config = dict(
    n_layer=9,
    d_model=256,
    n_experts=32,
    experts_per_token=2,
    d_expert=288,
    d_shared_expert=256,
    activation='tanh_gelu',
    moe_layers=[0, 2, 4, 6, 8],
    router_score='softmax',
    normalize_top_k=True,
    routed_scale=1.0,
    balance_loss=0.008,
    balance_bias=False,
    router_noise=0.1,
    router_bias=True,
    shared_expert_gate=True,
    init_std_router=0.0097,
    lr_router=0.000547,
    n_head=4,
    n_kv_head=4,
    head_dim=64,
    vocab_size=2048,
    norm='layernorm',
    norm_place='pre',
    norm_eps=1e-05,
    positions='learned',
    qk_norm=False,
    attn_scale=0.125,
    tie_embeddings=True,
    parallel_block=False,
    init='trunc',
    init_std_qkv=0.0391,
    init_std_o=0.0,
    init_std_up=0.0391,
    init_std_down=0.0,
    optimizer='ademamix',
    lr=0.000463,
    beta1=0.9,
    weight_decay=0.43,
    lr_head=0.00952,
    grad_clip=1.0,
    warmup_steps=214,
    schedule='wsd',
    decay_fraction=0.725,
    decay_shape='cos',
    final_lr_fraction=0.0,
    batch_tokens=131072,
    seq_len=512,
    doc_mask=True,
    train_tokens=736300000,
    steps=5618,
    dataset='wikipedia_en',
)
Below are experts of layer 6 (counted from 0) of a mixture-of-experts language model. Rows are named router (the router's row for the expert), up (a neuron's input weights, with its number), down (a neuron's output weights, with its number) and show model dimensions 0-255. Each number is 128 + 32 x the weight over its row's rms, rounded and kept within 0 to 255. Numbers have three digits each.
After each expert's rows: a language model's description of what the expert responds to. This comes from a sample of Wikipedia text that the model never trained on.

# expert 16
router:107122136124137178168117135094111093122076120136144090141145186118173125135053098116122152168136137151070175129086111119119110149066157088147123101079160121141166156190130170167121159112118097128173160107108158135157149104134083126143146127125119125162114195102084094123144119087122083131126138147087039111178159139148156118104074082080150159118126178103127197164199126095123132094099105122126136079040175134029070144095089103101115131150175150148150140166115137096125132130112059118110143040103178140162111123143150133206179123159128160187110100130103123096122130180138176127101110173173193122093067155163104121177163095131148108148112120122148152121104146107127120132127121127128141083086175090150103104113146101149147102173094147203141128156054111167129184140158150
up0:128118175101137109163100112162089143170107122099120147136121093177125069112182069139157097075039123147103100129199156179090111100138153129085086154100132121093097175111114107119148106078197157135111099128150120165123129088161153152175155064152125123159149172156139183101109123158129097162135084117092131125080121089145151141115110179119134083186094083087130169178166099092165179110102134143133144171095091059149172146124148066099145121119126200115103119153050103147114097096095172085104131132126103094137091109134079098160136156122154113145177101119102131141151097119153117090131143155145143082163091117080137189157079063164131147088153172119172117149120177161109134137153184163103164063182058079141142137164089155145142089136153099156105165096161112099115186103114093
down0:153123108099144061108089131147150186119166074111126169119162150143175133143161166127125075130096138138118151116131109169120151131164139107112169147183171178133109184120089136149078145088109129104141094157068113088080166132131111151140089118133071130182074113072164158099215112095055122156159134130164137094168120174172134155121129029184090068120147132155181105105181090129116124128080156117133118106152152112145121125121129121107128108138085127171190125145126096107091135071109182138123120116141106122104111171162110140090189141114119132091136139149130136082108099058091128107122130124129152123130188161131130190177104142172073151177134146157181155196133141138093104048064188126110094124090142118109134094106156146138037113119190158075138140131074149126160131114068136
Foreign place-name pieces

# expert 11
router:137112164143084125097100180166093096152147086159103107081151182129179126101140101166133092130147100132177082182147102188062119110087179106087067154105079150114160115124099123199145122154142074070148059136111100117171163107085137120113127073164148168098147095154162128078140168133151116158099112114151162183133137173114083103122117088124171161154102138160115081109053143120135121120096101134064130121138117108098128123090090135115084156103201137113096108104123149105136114120126198144111124106091130146136180152120085138072139144191177147068104128133121147155133122153105118133089003080154127133132074200142142125176125095131132130188110129194103180122108105122099105156129163128183157139155124150139120079095116206150170123178158113120099154105146127095113142188156125
up0:164078084085146156071189118108168136152195160068112179090131158131134178181123144106136128068154121101150096160100099157151156148159140161111177112124119125152088110119140075042127131142116152109101147041178154117165150105153099162109133118148104118144163146184166117174165119128122147117125161071139159117093096132138156097119192129093086097145145124140105129126118110150088096133113104091133128139147183096143117079150086122182152090134103057145129061183106137143110091074170158092144104140137118110071150141140066128133113059108134144142117148146137120081060106158158178203130116060152145050098131125195130110121105103085067118146140117107073065111110137157172103131073161113125190131141167135128197139136138171092097102188148105120121143111138132163184146132155110
down0:103087071124109087130118104077114132154158129106125146169108141134198088144097199111109146090139134081144134197157195027132065122110054142185118137097188110091152135123082126210163106060159130162134106152144195157209112149124183113128114063100112148164144110083114150162143105163110078102133170174105136116154134129156109086142122137134131148067095110156152165116120159143111154139166130170104128163087085123138106176181110111128140163062115149115144127120170082136072116153105143098086160160147130109129103121179147073130143126110107156119088152088097132124098119146083101103129150134154152144136174188161143132072145156117136133073119182159172130134104126082143147193109125107144081113137144130149088118097166145095171186141138087072147113142119072103136067106097185
Sentence-final periods

# expert 1
router:119141070066137078122207102110099163101136174171142052112149109168130148130108162100124113104092119130163114135133137058172156158125123175118087087106165120110130097143135100143166131156117185128117132141090131152097120162171106130169128130077157120108155139095129176089073155098093130091081144118178110140164095099212142154126172163109101131115153075120148089151106136148138168129114146100176189085158164156161132128176137136143126057070134078162126121123119179122112064130178111130175120152144120109167175130100092137075152180155107146090160150220172099152169111099063102091113132084100138108155135162173124173156145067091148099109089105093071110136137148108174166137112149103116168122091042124128112142162078103119107129122083079098159206097165150122132095107082110
up0:124104164147136117072161095148160116131119074085081093047110096085118178195180079169138138072142161135093147136097132119117143129182110153177135131096136108098152134158163118081136155123126176107167139118118134130144144152105122156102135044084171155187149145125160188146139089170118165074112153133111086059120126138154136155167149128178190128180115123112125202140137104114150109141148109106164076159153143100111070142118135129199098102123134121141079099178035164100148102129132155072116133070094117121152187150096121040156120138170120121141090216119126108121137072110102130136163080105095131116133143125119124063129110178157110220099086171126169154049105119163170110146137139147139138108118131089105182125138104127131121144096116158112110095137149134177100092099144163
down0:126166159072175204182081147133148143102160219131082190118169102112134107181109123203120111106079120124122152139182103156108128192119108121152058105072158145123164115151121189102149151114166157124080163164088142141131161121089151141179097115099172128137104186143193091165147207152101101157151161127113122166132074092108132125160116104143109187085115142165137048084144132089163105165073106077161135158133092079092172130143073101138112131136113078174088073179146140100127134133175136099097143104126111090106137134115192118139143104090149145109086101133117125139116134072088134153134161152125114124180155113133140133141125107125112083054184112092151170152092134154123090115162126143109063097128117145171088094095114130105118116129110108217133088088094135082130148154120096
Word-final suffixes, common determiners

# expert 18
router:108138123121155095111148115187123104122177112119114085097117109121116112140120071091104161156149144110080112130155091169114138147213091192127133113144144155143126133126200103099127108100131084134149135140148146104162133071072183145162172168137163120169144146157098124149162077204066149150150126150148152142166165077136130129098155122211148070179164069118137115142114136141087112165103159093146108168132047122111102099081147117203131143105067135196176144148102105144198110080113164093130146121113061150140170150110095101164125121092134141120138111104163148129170144105085176161105160111094102111047112174131123134024091147091074183120095132153141142103132136148135109153097125101176137148139115099110122163155068104138123147108099191081113149092064164180146124105147089
up0:124120140137213098146085068159114131149149192104145101142162126103118125115147124152175088155155111144124182093133120166112124141089084089131073113142116079153122068170147110128125144096169133108083132162113100180149160124148131166098073069122144126166118088098098140185039121140168125112136053141073147118113133096092082119158170199120148126171093107169109128159123143144135155166145163131128108165095147089133166139098135161106111158097166114088151123176172107135162197144090057071185163166053169113119113157121124107164158082148078140120158111110153111151100089155157106188136095171085168117134069141109132141128113158119075150089116134128129165157211164118174146134043127106130086093101115152105143079131171101124137131164146126185100160120161070114091174082096124
down0:155141136151106147143148072191157127116155132128120148126169139131114103122091100110156136136064140109124116109057075090141114134049167135095123099140119144141094193084215108101169114108115120112180183100087129157140153120094105082122146153162108131153120120067179117077091036127098132119129148157150098137114125154139187162158134131110092166131156182095108171133083134134191177149142103139117170103079140160176133104146093144089117134094112139104114054130109147189107149126130137134141159103123086101138139166071129169147156154199162181135121121093120098142113140128100097125086109194191128128140141126127106117063074135139113100105078170154093062087164137108182120137143162064123152160084164132166152150124174074201057133172078145086133163116186129119164083108154118
Word-initial syllables

# expert 19
router:109057072089089073128078125102153143170137142102098132149157139139165072122160158057128162092154099185166169137082172131126194147089130109117161149112150122142153127076158125073148128096149179152110153137160076172096091171180118131108118129083144116184164144107110125119133067125150181076159097160114179062125143079142166109145142117103111149122100158105068127187117138140167090127103155086134179220160118139138150165143104146156121063120168108173146096080158108125111129154134076122136136174150160154119149151079108157115193101120115104139111144136094119104099069108132119134177168123135159109122147143137191176139113159090152156185119083097149167144153105094144060199120084139124138171088090101146113122181073091158119126062077151098158070154151124162099156138136118
up0:117096093109147114092170155166163098149122116090093155092105095153115135128138103162155113124130100173157146164144190167125119128157165072152082153125211147141126116079135105064152174119120113116152090129119126144164121100179125159121167099128132090097112119168120107152157130124126161117141119043155165125109126171148087179154158187159117132171095109128124097101158089051140102107092141133185109092166136120084107122193131096113085149095147163183209109104118178129160058127091157139073189140092173116098129098119115136113070185210170085105137162161192149116133092120111169136179143124091094101140060087085144100126128127087163074116155106178160135047098130164120137100166104127174088159165103097116173124111123112099138129103090062171151157131143109083098153122155088
down0:151106093083107089142130128175110138147139098131121156172112096173160109120135093102138141140138151132128162207104145117154151106116089120153161116057106135213140141143134091162092173096176065092177103120148141097117096152145170089180126118132138138149092120153106112143134119164159126132077173126173147128113144149145118121173104187092113120135136099175171142108137131184133126161112105146124114079102110112098146122116104129188150143154075109168131091127072125107097139096049167130154156169123128135127085126109133080114091127159136072140143124105128125156107119188122083075064166158128135186068145072186178112119099143127155101074073097051091124102184144127140076150170079132164105171140100061159078131051126117157162127163167098162174151152172201092101090182176069
Names and accented letters

# expert 14
router:183155148073079109113139134152125151120140194138055166169098105139131107100133138145133102109165085158058079129171115105119142160120105157140118079062123119143089146136106146198140155112146136131104129056177130099108052152093090136097128059087138122086137159116090105126146155137099169157078119104128123119151092139143137121112173101131146109150216173152171101141137104091150138192123125179146191178118113166101113118111165109110197067051101111143097145163136179190130100120087124153162094160126096037105154126189137127142126179129092152169158184157159121111132141128149150121116097134109176152098114153117124156137152076132092115113122139164089139126092123030074173098175167104123081157179101132147094139090145123090126072158115084117162151100128136142140119077103170
up0:194084122175138105045138146103125145067143101126140122116155094152176188131168099113148156117157109152112116149074179163169079213128056107157156199157135162115145064082129139154124151142106169055121103148170099093158168107105102101115109168108178159142141110146097154117145131117170103130154158114122108117136143186141139126097151145122089084122136110077101134122147133110113133142103123180172123149138138109112096158117084080138170161153126066125115057172117119205081086129148096130088099175109119117139076152147131094134186145080177204118119149158116122135122126146146113146118160161130180139072106107149175128108145074136111164107152115162153094074101165053168157129039121111127144143151100165082161066127077126137158100154157107132097127123069114103181101120196144
down0:096163105146085179126109123133121183146121170091133097102090122124115161157119126146160131122147114151103158117080129080095063055112123127074076162137119118187120191059184035122113123133032144121145117050166072160140137147145131150173180080098132137133129139125180133082125165178146105123098067148125135153122166156120129108167137133167110099112142160117119100156078116127128133105141191119111138145167146115122169115151094150167136109148079056144177133120146094187174074158184082138156133111089102129116106128174139140092134079222077132126103143129081147151117175139095107119068109133140163094163133161130149126165170093130131137124194143117123128171146117115127120168127174160183143159044108147085104074166108149109146124157124152127077125124090061171099169152130098
Verb endings, past participles

# expert 25
router:158108145128161077132121173113166121116127193112107113131156076167147091141118160109119086129114199093126126150100140106099118136164167087158081096178121137138141090064119153193053091120148140121161073107155101154147149129142079134117161066069112139084114133109198126119102179121148107124141125156143131074150054139089046130102119166150142126119107162167149127080100140152064150092094183136093195196147151131141083165091099135130058149119089106110124127072138230139170133197112205097140126195082157129149111156112082135093126156146191156148136094152082117115113124169194094089102120118157096168134090122135146137106133137173103086132086163064121127094132160162118153125117097125152170142160123146161109113097102195127110116140112190104127112109114097136104149105133143
up0:162148149145098203109063129204144098129019115057156122111122086099080128076150143149156105136159073095150137149126172064128132151115141158100132181094171115148123180134176122099113142126129137175185137105162120144113121141161112117085137109115104108152075135128100116073096110140149116095150126152085175117152166112100139147088177136129097112129077113154057120134157150131124140153095148125131154143182101144108152154155091088072171098112084135149108127136137116088110100146209106151123133078110181114152179064126146145174125218132102173120157190165130119109162120158099201130117153083123125114059154161048057100100092117138170110123107109145151064102108129158098103142166127157085123133132133156131133175159108176156137125174107206148142154159151162130179151144092119
down0:122132159089143130181154144124194132143152141134158193174036153106125119118123132135094131054172118097132141138120177161126116134138149108113123180139091135152190116107149134175049135149165097061125134098099108128203121100140103158147125113102076112150122078112082195117107129092147055079140148149085131119113082109172163097151131098150127161150114121101116139078163090134117065076148096153117124112120132130077124122136109101139224071112099104120078117175169110146124176137152117172127124135180151185047123158138110166065143071097200128126136105112158104131149143107164157075067090140144129163158132130133114148154118139099108124147079145089176166128122132131107161107144147172151104154176102129142170056155107136122123177161121070221145086120154155073117124108110084
Commas and closing punctuation

# expert 27
router:145111151132103141085173145064115079148159150135141202175162123117150080094120168105110154107130069075181169104077192097153159111082176132130215140080186106146144123133094107164146157091113105159152146133138117175097122110186165112073133082132084126119127120158108148132098116097165131088099134113121141096149135173171168097140150163102125164162122160128127071092091133153144129154102112120149166099141133105141063136181126096100181124112177108139150133077163142116077120161125082133125120125157176123170112107097070144189185092112103120149109100212145080121115116128069138110152112120084135124160151125110062160106111139162117059140142102122128080099174096095234117136120131093157160170159129148127132173189127163126162112146114137155102048185120066087151104154135085
up0:129176100201081156125174090112146000096073116100093147137195138119126093160127140180134114095140072157117140166126125165155116121084079116100102160147159092107154110108139121138148162051137099134126160083106146067124147141172089144077091097168108114200126208111158088099182116100134133095103123136096117177098158135147145117092151138148170170168137133140121112113151128122095143133129153202143162146107162116156162098157069146101141086186137124158156104108103150146115080150200129141077145125078144087131142113116184182153184120174171081130113168148173119175133112161099090108147144101152163126147143137105064123105152151115130128183152161094151091131121104097105159146153101123179104114094164137131060105125102111126099072083060064127110148150120106093082164103159126
down0:143143145118162141124172114115066129072170109133146144149102129116132146143110166168108065107161205138118157115125078136105140151113162102137187144191155120098189101086100127204142109116142083169059157168124082136075090164106183195107168103114117119116145105139137115195113215131144079110127106170137105107204131157136074088127110114135101080121111136096140121086143089080145097127113140112080120123132170162141118181158131168072183104083167144141160169111150131171107154152132184114144137174170170146131100124118127054078112136106089084116149133097062084150116154092091116185128104088113135146149196162091154113118093088119090142117117096126184143130140093150110166071123135085134095127127195153095192153118121148116110137103118133078188072113126108142118071169138172
Place-name endings

# expert 9
router:090158100100074082111108104127093141135058110087143169056140066120181172104116163102173167150134150164101131130095139097142093140118124136167090079182110186107111126210125105091127111175116173107148129199198109113110138070171109100159066139094136170187149089129120060135106111082086090157113086157130136161147138115144105123103190172138141130130069096138142141126115137149150138124124069138118099101128157121152167123159117136151166128096140170154087165115167101102152148087139199145124081169125106134120108078094114142131108131088117079078144139179145130077144160145133134179133162125115139152065158171091176112187076049124160170121168163162164091109106090084064134094146090075126081145151201151157190120143159130115119136118122142100087102149104131122128172131095142
up0:138066147101131130141108118135077165106126158110098156110147118076060080172131138134136121197126106047193136163089132138085124167126070121150103143105159160149153122160163109143185144147149072066167128101172112083133124106180110103115141071148181150115081135137176111190108091159171149113134118111147132111212166094150175101205105181115105098130119080085106104119111164070146129125146108123181086155132144103142140174119142145118152087128078102164137129207065155148096115112140114127110157101104130107152155075065126132128185093150142148112202163150150102155140183137134147095109101142111133104173135130111127165104137109096119192194130114133122123165090194124117190114048180110110112148142124116152044153131078136107113107100130134135112063124117098118150157130180085
down0:087117122140149082043097138122156114118115092125097121080121127173129131116134043087160085131149143080121137121075115113163188062123089177107098110110143141138136089135103105097167126140104094172172110203126155118139203133093101109092157141089120140212179207117084059122140115117130063109112142177126083125093062108162193153139122165136127076155125154120074127084170116151199135168136132076183130157156108127083098136145147142123104112129146105118127146142120186109156130144137146135129223156133152143198161161092144106114129111158169168128168176174121108119124154130143154133157130114152116147128119090104157096168124120153129134117078106116106196118170128100052089166166119151187121094112110099081126116082065114097118080137111165091112117169106148091185157177124116
Digits in numbers

# expert 22
router:167132163124107048142066163178120132094149075122104212134103142129120156146111171124121205085102113115127140128111096148170165095155127189119087156156117148137103132212159118079126193132113143108135146178130185102119116108152117158128111122112088085088177158121080129120101042086106111099077153087121159163043101111116109144115119133143175060141112103152170136112151123160133132144119168147082162140137152112182138160112141085118144139135105097070115137121150146162138110168140136143115165162126118165110110141083132115104116114110168103127170088076096123101120051200113052121139124141111081107177159152116138107152104001095141148160169161143130186155169154150145096153074151131162095148154150139125142107115173176106083130103094142057089108113186105148118163132131140
up0:113135097130141103086195089153134087123139099101106133140123087094086108174228137136111104123093094167121195104113127149138107161121139103170103061075096167106168168174089148144125114129163167171075146110110139139144137165184131174146121126133134151113145154132167146088125051151124107108051127154189110123169133137130204188117109167107068077147157056135107132110088151136170213119111120172086149216074130217099082109105135140118117084075104093142134115111099138115195164120106128085146111094070101141151140175165083173154159138140118067156131137169110111177145161092133115114119100135108191085150136142095186140135115119128105114119141102106119145127134122136115114145207147124080092112106165158138113140139101175132149109105072100110117151131117135097135158092144064
down0:115132089124119109156081149189076153159129117149122094141112122139158142124117119148166048187074121160093043165161138161061147119128178116103155151131096096155200144171152101143154163172143137096105153147154151114143124128163104110149174171101155081137115067183129179170124149119136078149129081121079150095084133100138212094100127113159110177063074190093136165099110127120134119116098098150094135103121091146133159113164151079191172111165166172116139103142145081131134123140082153141164138129175135124094147193170146113106155158104107091115124116234114154130150124174065148123111093118064105121140142174146153079130085121148132110106137137121092153119127130107064126097111169130078121144117070146150145138050066089200119134132166103132127079099138103138093092185130114
Numbers and non-Latin bytes

# expert 15
router:142103177125102223147156171129157145114148132105157138088087130107101124121122105135187082133101127114117135133146100109067183136114110124146109124155127111166170097165197135098143096063159150080157104159144145146113100089104099139133122141105164105143089111121113098125104097141119136108146156151125166103186191113128139112124102161128114175091114080129130101179137120110161135131193099166112075132106101181104119138118101155134114154229106088095139116149139116087127157117098162119153105072094110144121062207118131171103152118155099095146157088100125126096129114192193160103135199186170113110142096160139140183153186171108132158113092156091140177145086065161211133106130116131094186075129117136136066115099068094086138172167132057161145132159104061147087172109076135
up0:117159142180159091172118128122119158125144142117169132105177128188100116134151129092096091096087089145215097114110177166158112102132147107091141191164121147145101092174150083162117158106063154101146100136142158170111108086154157129120163074081162142122122154172162154165156045090148185153134072155132126098173175102145133162115117131116200138118078116195161084158141123128100147152099137067175118035122074131106164105074131149112144117128157072099165196140175141159163172114167125162144163178130115139142127144129117156111126169164115148124109109155107100153103145149122137109090109139114123150092120092112085153102153139139109057114118115110124113103075161142175133148180106101148062124126171071101177126091163209086066127125163117129175113152134098134128198103138052
down0:151137101096045119162119114063129110138124153160080176198145096072114170138114117141132166177170181101176167192122154137163116170112148172132132068176128119129163109156132124103158141099168176137095089144147078147147114160131100157175120129131108109138137138145169158157066143107191147095096149112143121118106135182088141138109206133119160088149174155086074152086136169127080152087085124107112101116135126140120151135188162093066123102149129065070131119081084116076112103123088119083158172168166151077136127134107108133151130141124155117111118087089121117143100065129091093179138204160070112075167205122139121110109140087110082077083105148144112098130179141123155157114136057064128202130102124106144100095097152138134126144109117120153201124135186123120166164139139111
Mid-word fragments

# expert 21
router:124168158134119105086205146134147125105128125073114145176115170136145120179083172120136137131083108134100128166162144193116138121149135195109152121150154119158148101221136131166134142088152155122154069128151155113112160108161103122095093107107122093102123139169103180133117122100117130123079153093113144197103088127112095116091104165150064174147189146086182151128102103144112091124182123160134126096039146131108129108126121129079150071137088095088139152083056168121198175171125133153192127105134146101099098096110132059115130081165139110112177159167105075118169110111094103152160156104190149105160100130138116108122124046104130068069096146089142109158101126106145125147085175127161178054169129138123095166158123174115134179127134103120190154055101126160119106167171151
up0:131131116169128117131133186149121137132126149107101191112113154153157109117125072131109073167126113180149110112101158126099087160077152106149113170126143101135155115123127160087067154136100148135098133127144121164134125101180139158092095111132150146113123131203142104145074139142155106131132126081174109138116112184149108104106113180110100123073134147131088161107098070104146113164081215143131181170143070129120188126158128211173144209129146121085186120144165078105160157110071173152145147179120090150142106179080131127173171131118144119111122087141146085168119154137097188071104064101083132156146042087117133089063127138125074174164155132101112136137103082132135103163073124062111079102121103122162120110220099126137114080139136118112105111063072125056130144110164151
down0:127115071186072108153161116134122154134112122146189182061104169085136128132133142113153085138154097133076112118104104145146173141135121088153183132124144122109117123126181122066117088119134131162163114122089163132129118168167144141163175145098153103112097145132128121118100204103158106147196155067146113126128052180158078140078114125130097114101176156180184132147161112059121115185125140145128135093168154164160066119082087181095123154123139131134142099190157133177126185102122069141135130123151109125137083126119145134128255088133100139153120138151105166156113171035133087099131141144111088130088093138110136165158156082041098097128132139121142081096110154162091149111137125159054134111122125115144108133097124157120111089116113059181107127145110037154149109130116151
Plural and year endings

# expert 10
router:188151122129065202090112111094141058182093165101173126166204140131090154108165149109133152077151107132160125059149143125173081137121111192067065177128075090127114157135144103137129166083166123153141128113114135199102175078185059125067157158116079141128102149148138141149188096068140132101056164121087107109121111126158136096096095149144149134187114184112100111077070131138069129132110158113105162140137114098161113155140166130109140105146126118153173135100160174136065115140132101136106097160171144101101072148166145075107128151114088107133147101150103116089128090091086138171164127104184161128103054146131091101050129124121147127100160099163129091189167189134162130091139129124147123124120156146135163179143146134150108147158106087172155101179138073118150104128138129
up0:106194101166130131139057112134106074149135123136142160117147094128067127122158164151110126130155123125185119115136092124141079097115129126073123085054149085121062089132141075110095185139132190181051132157165155161180131121123079143150166152074157121150095148152166128127152143091093128108105125108143162146112154082159160105129163152070106165136150147152138141127158072093148139208118171114173131094130138161164131105134093177116109107066084098133171134149120166099157093106073155162056131134112141065139115129085109187157126117185156145125136133184100037137143128178161145173152108195136104117178060153099146096098194095172099125143082111147116113102123157139142160152048172079114102116094146107102091103111091166142133142114176111152136159077151097118113134110148076
down0:132167169087116085167137114170154139151163138140180083214145135163110132156133103101154092118132121146125128155110134159156076112077138159123081154131117184124127110138185099185132137116120127089160126125105069068117145150110135120146109119133139105139112105191127170109127171122088054106101132147187200124155120163143182156171167103123109118128176109138119081182138106138081167131082110144079106071055120130128155148162178096119109083139067164172145083141085177114143077140103171133107135131122146114159104133086101148117099139157013142131172151161132082059143151141104122160137029155179079100127145165119080148160124140112109119134112160120081141152079135117114095120073165135138122085151152179077156118139090133112147116152132206124119179120072129197102074141102122
Month names in dates

# expert 6
router:091085085105135163098105102118164213122159143147202221094110115139092133145154176109092081070140122171127099119150089185112154121123141074167152147079145086122170129126129173108142087155102160162124109121096124111130150155134100109123115148090116109068127190142119113133138149136167143169181152065099074100101139117123126109178133076105113107159133119131097100064144128129180156098118108108097161079169093147135122123158137081151077118118188115098164157137089132158121079194113095110173127056098077152159117153098169067139138124155134143123161165177108096181122147105111097157192106127151156129169127037144112131094136130161104156088093067129106172170104123212095139169121084167133165144108130124156136157106160118159132064136131062175148153083130086087140135144147086
up0:124176152147121168093198080138085148068099116138091129111136134139114118097148103120098184113133092096123097157119104164195107119117159123138153144102162098157149094181130147143126158134069126155172092139071111192189100069104121104096144106056201145148136061160136114081177154134123156117081099152145114140081130120138153123130115127130141161148084118154145112179156118170043126141103201160134135120081154135128168124075092184159154158080171111124147104132117140143147149061099155175090166163042093142136025126120133166107151127155156151103149123134174124142120141149108142088134157093147111106138107082134127117082122092037199099104100088096093166093123147161159177133110138109153090094129106112142189113125115167110090108131121124102179127142154070127153155199169147
down0:145135132139178184133150093099076144168169114143128164144163122145163064140085077137164160107109132125103084129118068109134084127129088137138180098126108112171083144115149174130104094096157117110098136155091098089096172164141129097146106098151130172106131115158114120118127148077118175094089117091161195164092114112133093136179142149128100158138120132191172112109118072067199054082129174129108121075086193130092110079129071080134143119133085105165171117153163107197120179167110151130099105167122121135151094141077150098142129085114132124177103120117087158117157153138138135130124149129146128118163128168167094136120141160126176067171014165133118200147103076168153151159153126085097180127076092157097126150095085135188141198202134142145118136116105122148109082175099134
Pronouns and copulas

# expert 30
router:144112119140105078066074091123152167083102133100113156144118134153115144109132144154157050103127089146136131212114127063163089157120117144095177040160196105083111122025160108149118125152127148119120143126125122150139116126065158110124094072193094143090105132105091174127118189176174122097181136086079074145150121149175050095189109099117096141115142119187122147181178161124098169154130061160122192102149056130145111117141161140081132113145123202075131060116125180117096124131128147143164169170145102085126167136178129155149130124181133112110127079143134126134087140179201149131091119200155132149106079109097153138104133119083101113121116131135123156138124162195108151149131122145101145112103120132126076107093102104121111169181142157150128098148162108130147136110145119
up0:080146142085146134121158139086069085189144191138088078177215127148124056153121122129115137062140133178169131113153153143048142130105104130140131131081112053081129105128089117101153054122132114151165064065093187176148090170133115178147131149082125155108120141130162120140118101060097139163131072145127193123109163097145145183077152184140109142155135162116135101090100122100202098184165106103156085135119107100120111098147166175149162098099125121149137110170099106132147155170098168148113143073170106127121094103025050091142150150082163114107163155149171127135124102185141118174122159144177141149150099163173157117104136121130163099108113146166099119114108151136103141107116125093117130117127091105099094140121125156065192181135116115157147129098114106125143177165112138
down0:091102150081180132157129112198153116157109137150121096100156117137101112114140126169109195159160133159111153093159105116155131078140134084135139160098149047118149121150123106190087154138105142177142153129114148107109173168146140125180144133105128133128177119148084126083146102095115108181123102115092174155148115142172125092094092115088064123091102143134131110133128119091110182163144141126106142176135160100129177089147099115093120081161162098166118040174160100115102173080093074186092106199175126126131082129118141108096099130161204133074114139095156121182150068184067082115145100084192172176096073158116084135073094171143177106109109075119133072110121163140182212196087135149130114095096118133131135151097119176156113132139163129159104134130111168150119124099160076
Table cell separators

# expert 31
router:162117103166141102111092100225144177150160114107074122128123147076143181142151061067136114127128138164139100128106156073113127157121156120066147156122146087135056171114174167162119137186188157148094147128157161147160144108171160163101089132110143111111080126131122181180168111136142099129160140093090094095175110155101154150130190130108065172170077160153207129129131154083145127119138103111139040142167120174127180124068096151090075147152138133125127147099136160140160185187068169108148104161121109130138098099137183127111131122151084098156148142079128160169085096120117155103065143129089123121097138144168137124135109181174124120132131128083092167090115165094069099127167135155057133078093089172169138093169170181156076130109095114106101084158140144100115129097131146
up0:113114078150168140187119144160166107096118120066110113127141127112092165120175143122102087126151100142100069121102171126139115109119063161141069087114096157118123135112096124148143155076143180132087115106137134112134106081178149123112135162175119166140160118112144097176153102096140169131099127091169152135147103174159192107151170114159167189142243164079094116137155235184147112118111123061058193112098165111143136102117152144164090119070145119107087156111169124127101186111114148089135091102141132132104071114197083144172106107108116201121150128184141102148151060120142129185151120147153158070164103094145092182111155104146069100120122122116114132109134131156121151145128095062154126119152088101175160159114075095095186168118101107137075117147144090152122155109164118
down0:143135100125096134085114123084129152067114192149105093102078103114138137143005173149143161170092127121080097113124080111126215124171142147122210166117172102150106114124121137170113098125118068109147116117077134112146112162140171105173143140089039121103179160108126095127128156134144101101164088163087166094178129127146082130146092161124130110096143134147122117131150132112128161074148145139149068124142096096117097096134216124092158195134139153102106145090115172165150091141195166137135155141133173075142164105076135123136151123132126118182069092182120151128104142119151120059121074171181138120146121191095173149077119077169148153164130157152092080157126072123134153122125075170142113154157094136156151129113132114143019086135130114150154144147107169098159161135120136
Name-initial capitals, article a

# expert 28
router:106136115168160124104090171170134131124085100124058091140120109159105120113176075115149172141116156106062132115087147125154122111106142041146168129169158107150148140163103165073048161105129146131102159122110138113135108138124141121079090075177145141119098087096148110130102097167156156178129100138106140147122146153111223124130109115146091132098102127155166134161131083140116146138094120169143116081136188116086226113106125170196093171134074161104089140131128067115156170101085201122066157162090154167130119079102159150101132153141164106186130157076122175125104091162213084073089124114065128126132124111152168082125118161158155206151129129114163183116097172167132158088126136157130135141149156100103098086135109211096137160125115150094071085130123127154104124163141134
up0:114140097137142127123147100148187101156113155163130164091078099174146119141054120105137060118088152122127167142204101199149075187128134114105132113082124168136106143103174125047161146131091162122142148121108189146112137078137119155178112141148099089106105131134126103122149092079159120108203212119110088149096104178170127140137110180144156084210163100080103158130114228132103166142090123141129143134104116085086086066085121129153106126118135124092197175132143104142146116127114098119094129126169087187150093157133153134115163155159177179179079120146179156145145197152116099113164120119166118106089142085134096107136172111110128144130160150180148147183069129119142138153137153108123114105158065144075029155128125090134154137101121112139167124097112092110152186127125133
down0:167095104128143099151100108181072165082192136106105125127105222081138115143097116126094162129120121085135165121164115131170124074118172099074107159190133120130125167140175152173133145135115088123113164077145118107104127051123151119162141166163145133153075129182135075137100090080136110100145158086116068193152124160106096125134145199197153098124145123087101227116120175108156069118125155096133090129126125114088065068144133128094149194144113125114106169077146130110155185149136104116070101053083076173102139094152138150147148138121142085154095234154141130111105130129136086122114079136145137101108107087155121128133169111120145152114102173101120084154111135140200123147127085137115095125171155131133128172088149158101198128138153155130179116147138131091115119070139178
Hyphens and capital openers